From a checkpoint of a small mixture-of-experts model trained on Wikipedia: 489M tokens.
Below are experts of layer 3 (counted from 0) of a mixture-of-experts language model. Rows are named gate (a neuron's input weights, with its number), up (a neuron's input weights, with its number), down (a neuron's output weights, with its number) and show model dimensions 256-319. Each number is 200 + 30 x the weight over its row's rms, rounded and kept within 0 to 999.
Before each expert's rows: "mostly gets" lists some tokens that are sent to it at least half of the time. This comes from a sample of Wikipedia text that the model never trained on.

# expert 58
mostly gets: " John", " Ed", " Sam", " William", " Paul", " Car"
gate0,178,173,217,203,217,174,157,220,205,179,229,187,194,245,122,231,173,221,205,158,189,190,210,183,179,180,232,218,170,155,164,210,197,254,142,209,236,181,203,118,222,124,200,244,242,245,185,196,204,168,186,195,159,202,233,199,112,236,257,210,172,233,167,247
up0,180,212,228,203,250,207,195,231,228,214,187,236,221,200,217,211,195,212,214,211,197,207,206,168,205,242,252,268,164,200,242,223,230,198,214,194,243,221,175,197,228,216,202,214,142,206,191,214,229,219,232,182,223,182,158,170,185,172,220,205,214,214,171,256
down0,177,235,168,180,203,227,159,221,247,175,235,192,213,220,200,166,203,228,193,214,239,205,247,199,201,160,189,204,191,181,227,193,245,227,154,184,199,222,161,223,153,164,198,210,212,259,250,191,175,148,150,205,223,165,216,188,180,196,211,185,157,223,181,201

# expert 13
mostly gets: " B", " L", " G", " J", " K", " S"
gate0,160,262,150,181,180,184,198,251,222,204,162,159,184,138,191,227,134,142,208,184,186,164,207,212,223,217,201,201,176,202,191,216,223,247,173,187,133,167,207,155,230,190,240,195,228,252,217,195,204,267,211,163,204,196,157,248,191,222,222,234,138,224,187,217
up0,170,252,193,142,195,188,194,235,258,207,178,129,219,152,171,207,148,202,211,179,201,207,227,224,219,230,229,233,164,198,180,225,186,233,204,163,128,175,199,155,252,161,212,216,220,277,193,184,225,219,171,165,260,200,157,248,191,197,216,208,173,174,194,190
down0,189,214,191,240,143,231,158,198,174,226,196,209,259,179,178,195,189,186,206,187,212,216,221,239,185,228,209,232,230,196,147,208,190,165,183,214,184,148,139,257,173,216,222,153,188,232,213,233,206,199,274,237,221,196,167,197,201,193,263,190,247,246,184,257

# expert 61
mostly gets: " ", "–", " $", " work", " family", " −"
gate0,183,240,241,224,228,196,225,198,215,215,183,275,153,202,198,223,224,210,274,228,206,187,148,172,203,142,180,213,189,223,177,149,177,231,226,116,195,157,190,203,193,197,180,156,205,183,179,177,203,182,194,205,187,239,185,174,146,184,216,211,192,194,230,239
up0,190,225,189,192,195,198,195,218,231,157,173,201,191,200,194,234,208,251,199,216,167,230,181,168,220,203,203,199,181,198,164,167,158,202,173,164,118,182,234,196,158,197,183,205,200,189,200,209,199,195,154,261,228,190,195,204,168,190,193,248,216,229,219,195
down0,128,228,211,200,229,225,191,222,172,226,192,200,161,240,169,252,215,181,217,155,205,168,220,199,179,253,248,185,169,163,195,159,155,181,227,208,199,210,207,255,219,204,225,184,150,178,193,181,187,191,207,177,187,318,199,238,171,220,168,197,209,143,237,228

# expert 32
mostly gets: " area", "ation", "ography", "ment", " information", "ription"
gate0,218,192,140,178,224,205,186,159,220,260,121,204,174,215,196,237,163,176,176,246,192,198,204,188,208,234,148,230,179,175,223,218,204,242,205,189,160,244,210,175,209,236,211,184,260,173,116,152,205,218,197,192,157,213,203,242,203,266,230,209,206,162,205,205
up0,225,182,127,223,167,211,216,162,205,216,147,196,170,194,200,202,152,202,216,214,213,208,218,199,224,227,152,262,161,209,191,173,215,187,231,217,174,157,177,212,177,243,195,183,230,203,170,159,173,204,212,225,149,213,174,258,183,244,180,282,211,143,210,221
down0,178,251,114,208,213,205,139,153,208,241,200,189,156,226,187,159,247,209,197,225,193,177,169,229,215,275,239,166,191,234,167,199,242,177,250,209,195,201,206,186,139,170,238,197,200,197,149,180,189,189,202,200,209,231,219,177,191,179,190,164,230,257,185,207

# expert 53
mostly gets: " of", " to", " and", " in", " on", " from"
gate0,204,237,216,186,207,230,222,183,218,160,176,187,211,205,157,170,206,127,219,206,176,192,230,188,213,100,174,193,191,216,209,211,213,193,183,180,216,157,302,145,194,196,156,207,127,201,218,201,204,208,186,237,166,193,198,179,207,191,219,207,195,214,167,186
up0,181,148,199,194,161,166,176,225,210,238,196,181,184,198,211,207,218,200,233,219,209,204,173,161,180,246,229,227,161,138,219,196,180,161,210,247,200,179,161,264,237,216,217,160,208,212,181,226,172,196,248,156,247,238,192,197,220,176,187,224,175,182,225,212
down0,223,180,218,138,163,148,172,239,219,207,182,207,192,242,132,201,210,211,208,181,233,189,193,231,174,207,181,229,207,192,245,184,209,156,210,216,184,181,163,188,189,154,235,186,258,253,191,209,234,212,189,209,220,160,225,234,226,214,179,250,181,218,191,208

# expert 16
mostly gets: "A", "N", " United", " one", " r", " Mar"
gate11,232,210,233,203,217,176,190,183,176,190,251,178,172,237,177,145,146,184,252,231,278,212,204,159,234,223,175,197,188,153,238,265,208,216,153,178,211,201,214,216,201,212,205,231,246,166,195,246,180,185,172,208,189,205,245,165,168,199,219,227,218,238,236,175
up11,244,232,207,197,210,223,213,230,222,197,174,155,231,195,236,226,205,241,145,191,143,145,211,235,152,187,179,221,207,247,212,178,248,144,190,213,257,185,209,194,194,184,222,275,166,203,180,200,235,232,206,144,197,247,207,200,176,134,210,222,190,200,190,200
down11,221,184,230,163,212,145,216,191,196,194,211,185,176,201,221,231,217,189,173,175,221,123,199,150,227,198,177,219,199,207,171,208,204,213,219,197,262,164,219,145,205,166,177,222,207,218,186,207,176,200,202,206,223,152,181,206,196,206,193,206,211,213,195,148

# expert 38
mostly gets: " As", " due", " ab", " title", "1", " Genus"
gate0,197,165,162,202,180,213,242,209,246,145,177,105,191,249,233,193,181,240,217,254,190,172,200,210,244,194,262,173,200,165,245,215,183,203,153,170,224,237,204,181,208,204,187,204,177,162,250,234,179,208,214,142,246,211,193,153,171,247,177,186,205,210,203,228
up0,187,261,156,222,241,197,264,195,227,234,235,164,190,214,227,225,232,206,190,184,170,220,201,214,205,167,171,203,202,223,236,148,222,212,218,266,235,203,200,240,222,208,180,209,216,141,214,184,231,180,174,207,217,151,227,206,225,149,167,223,153,165,225,195
down0,250,199,177,150,217,202,210,201,223,235,197,236,185,164,226,197,187,177,189,202,192,188,175,157,218,187,193,200,194,226,173,216,239,172,174,203,224,236,193,299,207,203,195,135,214,208,182,242,226,185,156,232,219,214,137,215,197,293,248,203,172,199,168,213

# expert 34
mostly gets: " p", " s", " l", " re", " n", " b"
gate0,195,180,215,221,185,206,192,207,205,193,162,179,196,179,218,156,205,242,229,195,206,200,175,183,187,192,237,245,245,187,198,238,202,224,177,217,204,209,224,188,224,232,210,182,220,172,194,144,198,196,212,258,204,213,213,177,163,231,180,187,204,238,156,174
up0,206,225,169,189,176,193,194,199,210,227,242,212,219,229,135,230,228,199,157,200,184,215,217,248,222,207,195,158,167,251,202,162,169,247,197,172,233,228,211,201,182,150,174,216,174,194,199,218,172,221,211,150,176,183,178,198,229,248,222,260,198,195,243,221
down0,241,166,193,188,187,196,188,191,221,192,228,201,194,197,202,177,199,181,202,216,209,235,209,244,178,176,143,227,198,151,209,204,195,220,162,234,191,174,223,206,241,213,233,213,170,214,204,194,245,200,221,222,189,187,257,212,149,194,230,214,176,178,238,279

# expert 27
mostly gets: "ment", "ford", "itive", "ane", "ton", "berg"
gate11,259,196,200,216,166,211,188,240,166,205,217,250,169,181,163,216,204,208,237,186,155,161,224,153,210,211,187,183,231,178,227,219,260,237,156,169,188,118,154,168,216,233,203,175,167,159,137,205,232,171,198,175,215,175,188,153,159,170,203,167,222,191,222,202
up11,151,187,132,202,186,163,194,210,233,214,180,169,215,229,210,198,222,197,168,239,166,241,143,198,195,232,237,220,211,226,197,158,163,234,202,170,180,207,157,185,179,198,189,179,217,198,246,218,200,201,188,198,214,262,190,162,238,200,212,201,206,176,196,167
down11,199,246,219,251,178,214,160,191,225,188,202,264,187,222,212,221,159,210,163,175,189,190,178,209,190,207,231,201,212,175,220,258,208,203,212,161,215,225,214,203,191,158,194,243,233,224,167,234,204,200,184,224,190,197,246,204,194,179,197,227,240,211,233,193

# expert 26
mostly gets: " York", "ton", "ville", "ana", "ford", " David"
gate0,220,212,188,191,243,159,230,165,224,187,149,238,205,139,182,164,130,194,203,252,217,231,193,204,200,208,155,143,166,198,150,195,196,213,175,189,149,217,195,229,230,262,185,190,146,171,199,197,184,183,215,180,199,189,207,192,183,235,215,209,233,221,206,215
up0,232,200,205,234,193,177,251,209,151,155,198,203,235,221,199,226,217,196,195,171,183,248,218,256,166,158,215,203,215,212,225,211,189,212,167,262,246,233,239,154,214,215,246,173,229,197,172,175,223,228,219,190,185,195,182,202,236,246,219,191,191,256,190,257
down0,246,196,203,231,251,229,181,187,173,206,175,190,164,228,158,210,219,173,191,223,209,216,211,209,166,231,188,144,214,206,165,165,169,220,189,215,139,197,231,219,184,180,219,152,156,196,262,206,208,194,228,213,228,210,226,204,204,160,215,188,260,129,200,197

# expert 40
mostly gets: " ", " (", " \"", " $", "(", " sp"
gate11,250,167,194,134,198,230,211,166,214,212,214,209,244,212,135,186,206,195,226,176,181,215,183,226,220,190,226,182,160,165,248,158,218,241,247,168,269,179,225,179,133,167,201,187,225,170,183,208,150,159,203,194,189,205,215,234,240,216,237,204,225,192,171,211
up11,208,267,185,259,182,177,200,235,155,179,179,187,149,206,234,211,186,181,218,222,203,173,196,166,175,209,156,172,247,180,156,226,194,167,210,212,111,227,187,230,226,227,166,220,179,265,166,152,237,201,209,207,210,209,206,180,160,228,177,214,175,195,251,209
down11,167,167,267,148,177,162,200,195,195,195,188,222,185,266,153,187,187,180,220,192,193,156,235,186,212,228,188,186,239,161,213,184,201,219,207,261,209,181,233,182,147,276,213,140,220,189,195,221,212,193,233,216,267,207,216,203,167,190,275,185,235,212,188,183

# expert 6
mostly gets: " known", "ained", "ished", "ured", "ized", " established"
gate11,270,214,205,214,182,182,211,188,229,210,160,178,173,224,235,142,176,225,231,179,223,207,212,200,216,188,212,189,148,166,276,249,201,220,187,187,164,193,216,221,165,209,236,204,185,212,242,207,179,198,175,185,184,190,245,148,173,267,255,216,203,240,203,153
up11,143,172,197,203,158,203,170,220,187,202,215,201,206,173,158,181,133,176,224,138,197,188,241,225,209,180,162,204,165,211,221,218,167,230,211,173,192,235,188,184,208,251,151,172,169,185,209,152,188,195,221,216,253,200,236,161,243,226,199,283,253,229,230,175
down11,232,155,189,225,198,204,189,155,223,221,204,170,200,211,153,186,205,180,178,232,233,191,214,168,183,190,218,201,150,210,240,192,210,181,189,212,233,243,222,201,233,212,192,210,276,174,194,201,179,253,201,187,221,205,250,192,193,214,196,98,270,164,186,289